python train.py --n_layer=16 --n_experts=8 --moe_layers=[1, 3, 5, 7, 9, 11, 13, 15] --balance_bias=false --optimizer="adam_variant" --beta2=0.99 --grad_clip=1.0 --steps=8918 --dataset="wikipedia_en"
Below are experts of layer 13 (counted from 0) of a mixture-of-experts language model. Rows are named router (the router's row for the expert), gate (a neuron's input weights, with its number), up (a neuron's input weights, with its number), down (a neuron's output weights, with its number) and show model dimensions 0-255. Each number is 128 + 32 x the weight over its row's rms, rounded and kept within 0 to 255. Numbers have three digits each.
After each expert's rows: "mostly gets" lists some tokens that are sent to it at least half of the time; "gets" lists some tokens that make up at least twice as much of what it gets as of all text. This comes from a sample of Wikipedia text that the model never trained on. Tokens count by the router's weight.

# expert 0
router:118096107174158168101133139135153115126161157108146130116180082114131155118149124088127141157090164098088158092101137154108142150135215183163090117165201162117126150123172154150133114098157093127117089174120141150103121129093163175155135149113100074136099120128134139206129118078162098142157212160130137152108171179173135142137164190115131173116098138111072119094131095162110134150103103102154178108179101123115066131158099152132146163154163177072120120112133134120129155135095130129119164127145244067113108138111184108148184117139088125125091027153168131117094177143091126061145095129191172091124107110127130174113118117139086124148163115175148179150112096181107137130118084042131147125241157116133116153152089139133111077129131114113090094151091114174116175129124130
gate13:106094117091120127119192175134103094115092105083116101156115175188138097135122070126167093166069096160134089080111081124146130182149112141112069132105133069189129155202156056145140121166077084102172101156113143165062126061090109142169085180120113121139104134074105199066149167143146144107180170140108148099060122163137131129092194133123105133102089118102082133099056108199119135134142115135118120094132115126110098140142145202127122118138072116177111108141198126132170212165163137104111100161138127055114121080106149174110131078096094081112111168141114129138152125074180136087100133141149097140136119139117140140136144125181114137142085095129075080140096103097131197117152148098090142118107114129096120120137119104120050162110099109135119142145147081094107098168104147
up13:145077122088099080150197117155085137109055113167144169130114133093139124138094134178141162105102113159123133174119120136194139125123068149149154083131135127129088182165107149057116145122071088105118108138072070153152105091071128122154125149158109162140095141122131060136181146205158100116140129116142185144110163097145109172081127117135121185126133102100138151119134145156094092121155077146118149141142121136022041124150101146186104120117167123108071156146124157124122200126157118119087116124118114034144156106168140125066122125126156153114118090099113067100167100095124153134104120158157094102117157165150077104129112119090151176105100124148104109065128046073151108153133205103114118156144040116195114114087140167153123157140173091127137163123130140086092107159115146
down13:133123109157131174117125148055074114141103058167151094130162171118121151119127137070157218073145114144154169104078096147159156128167116148116082127137123153157135097155092109159189083118135102091093131124135125062058107133151128098084180110092145155134094124173123110121096128204144149123103173126059188129083135068097076176111072133132146163142131107130102116124096153136113143116192084081115122171105154076080153175084096092092172150110188121116118110136180182135060139102075126161150175165125080122076083115150137147149122144145133150123173207163155113137116136108124133127132116125123086227124103161174136123165099082120116111129112143129099120155134201084127087132085161053109155146126050137126122131152066149120154144132144162096093137142118115128112134137103149
mostly gets: " L", " l", " Al", " al", ".\n\n", "–"
gets: " |", "-", " |\n", ".\n\n", " L", "–"

# expert 3
router:081132092090138138121181183124135104136142161092154149123184122166125206095120120140167074122101123113116127138128120089131131067131112194143086105154111167148162078121176146100157112115132130112184120158120162105071134140100168150152127120143138105100117125142115135175123097147200136138098139077091171123155115078151119149132158182167142195117155046153090161120147142166119064123156156148131157128137075203126115121108088115170147181127154142121110103118106136122113138185108144156149118115141255074088155095096144111150121094155141130129147024159184148125159136163068105110145128100146137134153101155092134070114133141113068158127117144147107136178132137172099096107051143085135159127150118179096168151168126119088146082131134098132105049145132104127131160110110121
gate8:109139105091158092108173148190131084102099159130125087141146079078128215153088111129147108176111150142143125150137149102173120146105058127166107188137141161116147174097248170104135112121176144111143144121203098135150134121149150127126134098206140138135163106072154076135129100088147081079138115091138130115142166148161150127157170182123117144078096098091139118121140155136118168143117140103139153142110126167171100121137066115162093159158131147146108150145079104100135115151137120164109120122119153166175098146074175085122159115126087145137141095120111075128068142138103136090113118158098125115180163189092134088191116137146177171098175108126072154182172197094148126153200166173101190097097138111135126125132173203086141139161116097124139154143120145159106063058101073
up8:145134174128164104140152115119151126141129180157145164113134116125118097118155093110175128179142116142150107067158134101111149151155138213111155165141115139144128075151168100130146177072150131135149169135087133112156145118101098138150128136075118091125133073120164095121140098176141109139120212183088140144052104118066082134083106163164056127136080224146070043140104115128127178154138134025162117148145142180114173119114138100116104147129186184146119102152134147122183092099079132154159089092093129134123127101140143109173095154129136179148154137146127160125072108140105136109086152150166127101154037113155134072100177137121118159100122114068154089127106130155140119183120073146095142148173200080117109126163180111110133095104139106155139124171194170168095079119100111
down8:132152163109115116143161173127092155115104092129122153125134085133140088153118114131124132172160107171086174186110113126111103108083134131121107123135144056189107130114145134095094134131108187168163073162105106114086097147074133129086125069167123129078156124159093136177168165138135129105113122181123123132164160186100096166095123156122153097118172147123160141144116129133148093103163069138107115135122103160146153145166155179190158154074189119134097124190092119093160123119120142121145133157154100166081078134100196057141146175205145112147208130186116185140195162168145095111169079061134113151073171143085125189132133046131104139124176130098138099083116133141046200109169094145166156097143114109125157116164113110159192162096167188110114141125122114119109181118104123
mostly gets: " un", " comp", "==", " v", "%", " can"
gets: "6", "0", "5", "4", " |\n", "7"

# expert 5
router:132099114117158148118089163127091087104107114113144157074153067158125173081196085132174102101124168164088143086160153112117160112159171139163114148166168148097182142122155121135107084090120050117148130149051169136125111125101152145176096086131119138133134105168086121164114120111189113114131162135076169175131135139152144175146163196121111129090091104160118065103120097200097103162109143161104141112146087142116066105157115153169168138131176150080097142097129207160150171201061134154094161178099208071102092102083161118147166066182178160085113124135168104158156163142118146073174124118166126128117094099082118136171096119142089168144182096139151134170135112147112091127062148124192145153091131155117150158100108118113100116141102148147092094152102122135165141166118088
gate8:145095111065146091124164125028103099150153118138168127127086106140106144132069130125107125128118187128131103138093141144141137116155128097114082133082106082112145151113150074127146135109115197188107113152157127163094115125157119082189170145098127127140134168140101175094109140122129135085153096108117072119114131194135129170134102071142173160106065124155175107094130170110074101160089079132157147126098027132092105144107191104212144158108138116111148106149135123116140096096138045115162138129097113167105132125132076183106163148078134135147154127131153116141083153121168099065150118193167110157149122146119126157094137143076129131151098107142129115091142131133187059142133069042186191165174116168108158150108126078133142199141096100153073081098187105129074143121134103
up8:116110098085116090065167107099170085175170069169139078124139120173166152073094107166081156096131140115105043099160204165106073127089129112164076177155138053127148158116130167151120123135061133145122107155117141180056181097090116121169115138133123152107165157129127134190127085099140124134101111115145101105125121143160083180159156121113139123179151125119131121136145113134085145089042131151107147118152111069113151085076165115175113116108114134133116095136176159154096102104113095127116115110139105130177124118146083194087134155065167152130130169088135084169149129111176139072127095135207189132163099135160128145082116123132124164117153092127127156101130082116139074153189186110156165192144148180092178146125160119172142120146096076170139092119145084120076078133144140
down8:167117178138165090117147075119176149109162161130158122156145151161155169084134107138131120147159100035123109111113187054154149169117137108134133088132179127098100117135076144134141174145138085174121142065094071164107194110156091105112107097102138079119087112086131097086132179072149073143140158089098163134177094150144082200173032151050124108149169123155128097076107113129110131094096098131135151127099129129197107113163166132158109125110164079149109142144145142156124144058090094110157160070100100120111167152140170146083099121128176150120135091103167149143150198162119143131176168154132088159120142144138110135084122146155101113095230139138121176132126108164118074127113112113158116113169093102120092116196138065145095183171094109149111110112110095136158152165127108
mostly gets: " the", " as", " that", " an", " his", " to"
gets: ",", " the", " |", " of", " and", " in"

# expert 2
router:146119115141160162101082108111102125140094137148101165085144095130132136086165139139139132083079136118144181102156151124100157090126095121165115148158154112079170138160118150150120159088113138136187129132141211139125131147109153143155106082201113093185127081145069171094081152098158117089127129141106147134130148154148156193158124090161114163149109102129092095114129141145082103147114148158088117123168113164102101081127112143127076098093111118122107133102097095116141138130113179164101131171118251089104097139149150155156178137094101135084118022163140152151073133115139144112155095141128161113117079113073086144125092092119111135124111111182159196136173107187093131122073151156145139177208112211158153162194177053080151139131115105126149081157109131137165171164094052
gate8:122139144097082127176116086153037130110238130114118142191134136159152155133080141208151106150124151108107133153139129093114182188111158134090108106176163165149172114112139123074108121135117114181103115130092165054121106098087194143141141180081182109125081105135139108197157114104117107157126141127180211128188164115133177143095147142142119158148127100117173115066112128122181100178131130160132167106140084132136128130144129134170118078107098177078087148195106157163185156091129140137089107156066154164115124113111107099091107140154122107105160114208115147108104169089120146145122173149070125140118104081108153141125133149151130109129134135182065168155149135116108117156075149165130142192092124134104130129127091091094134045142140145089109063094146102114111174137185152
up8:077106138071146139110172106123141209078149116084104162123192113150080108159158128132133133178072140119092129143122082200139134148193138122131160164125097192114083101147120110140080155156115128087059070114063097202153118118163099181095055100176122100125191085114109101088092167136128114106131115137098131169101154196149131148172161122120192084101121096140178104149092115097099141064100143129149106164172115156100108151121178169153153202108155087148159119129135125114101125186152087172150165139114157128104129141127114104112100104106168158107155098099151117065182139088134154112088115095138127130184124131142150172140109123091143160094184165120204131121131109152150108107137124095087155122143127115166135109094116115113136110084116054141158125140051032128096131137093109
down8:127170186153107120144106165144159179155124073108123090092146215209125140071092136089141101117083101128137137134132123092130136073117095172139125188142143127157150138134099125111090126136101139121097208167162153091183129103111134160175163165149138111116110114114090169127088102164138161112138136096156116132167159131127159075111173170083136096134150111110152121094105130166109154174099182121138178139137164181098177103105106138124113213123165084140201103129116101176077121123116098115114188158125064122091099079122111115186122104166146128066164112174104157129144151141133181181089166118174077115198129089137100123148198129117130101180108184125197101147121164115185124158133121130095115146147105122124158143142125144109150113127102104050174205214153111140131114178135135
mostly gets: " R", " V", " \"", " J", " K", " F"
gets: " ", ".", "\n", " (", " B", " S"

# expert 1
router:117149132113129153110153139140113105122176123096151179102154132143098153072194122158156112122098153150099118068131090111063159080158157193105090126165138104144146100141161144112064120132159117111149116117107173112127089105085180122153133102178127128115084132146117145200123115080143112132157145105075148142127117144141142152130201183094119151141109106208119142142169174167139121132130147166127113102121073139088070103170144147151169119130123186107058102105095140129129104143136153136120176150135255154098156095055134129122166111123063138114091095117178124109184123135149154108126104117181071099134099092077115113120066106137094145137173113158147099169164115139142099154036123094188143130112161204130192106138157085102119090123110119109113039118136108149125152143161099
gate13:173093168089101053144114126155088185107095081083153110138069053091111177080177093115142124131095160130168068190124121141160198094146111189152100171083127079122090134101103144140083063102129114111120173092121142165127145153144147120117082074094134133119088184168098128181080135079157097130155097123078114155115112122135113121127194170119164175139142071136074112131136158162118140145115102090102089114100102156132153104121142171102118159142163114108161148091141133145128130149128156080176148138165108159126115090105130143106076103109157110156138094147102128180096077115080187072161123059138156123125136083175135090157093117097076083130154131112117110142156158118123148119079142135073209121123198181104156106187112126129099148144068165126081103178105170135144092095088146
up13:170153133192158115099118143144139125137125098168170144129157087104100168063207159099151133103133086067108139145146133109134158064150178130132153124112104153106087193173165130114148122155119182075164205110146137125186072128151098115087123078086045025137087092110158109119149131140095097119152166132119167159107083106134135111077051123072113119142135117130075105106152183107168106099166141109097176191071164141105098135170111128136103151126138140124117071137083119087097137158162124132095138138125152102119073103080155105105165134139128104190142147124094118152155106112145161108160093119201129094188145138136116105135098111049162125100092134160155146128134139147161167107112128102223116129146156125144106105096153084042097119139150165107173141123141197128154102151137130
down13:120093089111134043115132103062139142163110175164096116140091136112075105195070132103186175155150134148148122097145163134161081109115152167140081164165096152092156106111066095180103067097135104123121125109124083187090153069103094161114135133097178162133156119130125131152077107117131112077094109134099096130113169124173098150128145134137168140161195105103168170138141143201121154117115116118079132183143096092128120128102162070120144113112182133042182103108126142078179125139114126130119153102125129097129153121104194177111120076123125102114105207095114118054145129138133125095158146125126143132115112076139146131171114075126166164175122113088157166098079187183173181121145098124109142200115109079134124086135131095196134042173095170124131125135122123143192151115125130
mostly gets: " two", " cl", " three", " one", " more", " all"
gets: "0", "1", "2", "9", "8", "5"

# expert 6
router:046109170131194135098141141144096065119140075132115142125124112160088112144104111199134162073096184098125139116109136131078136102164088121118113189162130137093179154155148157106114084105120188118120124160147174131182123088094108074146114095148137095128087130189091125177143144114114144089137128147084136162165096095129161122148151097136114094114121108194152077096105137112091072144129158130053134139107102139130122094142122129155131153068147136142113144085132166114163171120139128176121153132148255121094150105110172111160169114165129128097068011136199088111153168113162136109154127142132096119154088103136140145100100157112126123158161113157141163163075120126118138155117163118119131178151138160101129158119120086115118110119058099139109058127092139128130103147135103
gate8:153041155103105029170102093057125090102130109093127108174148132157064146146092101110141162075066070145112176200124183131189116088201159087160090097168129102113120146124126090144065095150094096131118114178195135087126085090124168026098097135149137101160137082108142172118150115112121169105086125245124132156129156079176137120108148152127173145156134156152158156097105156120121118113130152117132088122061132139144102139135136151123129140130080147125136154125174153123136143130106134125122151174145173148108116118152154144141151140153182144137164082089140129129103138092184145087149139108109175138147174107132057103131155152114124147114141176230117115158120163107088136159118168131103111156140119114158156152091117121144047125144167166149077140127119121080140163124152148
up8:137109122133144087117129069200148018095143127152133099160133108085129087141125142126133135205126086111126097138097098148112152123144097174141090152127213133187139109166094093174074128168111138117130124137141147102134064063159091118095122101143126167143136130150173150108187094119171151127112133139141159101095057111173114134128106117091176141160115099061132110111145143136156186154059079133177131160121080181154105146132129123142170133066128107107140130133145099138121182105109135139168142099100144118125160128146135159107078133146121130189101130113146111132184106071102103144161081118085073110174132193149085121170158140095125176090177122136164138104182136177125140113132130139168101110141039086075110104131100146125126033119087177085067140059102145109085122180150109
down8:138167183055061165090100118119141041152118182134111086141152091191106167125111085118139132092129155083135115108126093085157066142122117137105069139167122097133126045158139139130186092107125128101134123167149106096149154099109109100150148093087138100080141171190150132110195173130121187173104143151126129116096162149077093165151189112126138115089122114142195110135132134143154133161146126119127125120117198086189160093140056122099129122130132117192149145122106160099130168178145213148141126128162159147159120102119126080126152183131146149151115131196078108143137097145119194143110085158092109079127114175124146142128130129089114141119121115116062144255142130101110140184094105164144150146141150132164166107142120130093100061125110101098174119070156105105104109159175100
mostly gets: " part", " h", " ad", " qu", " pl", " co"
gets: "1", " ", "2", "0", "9", " h"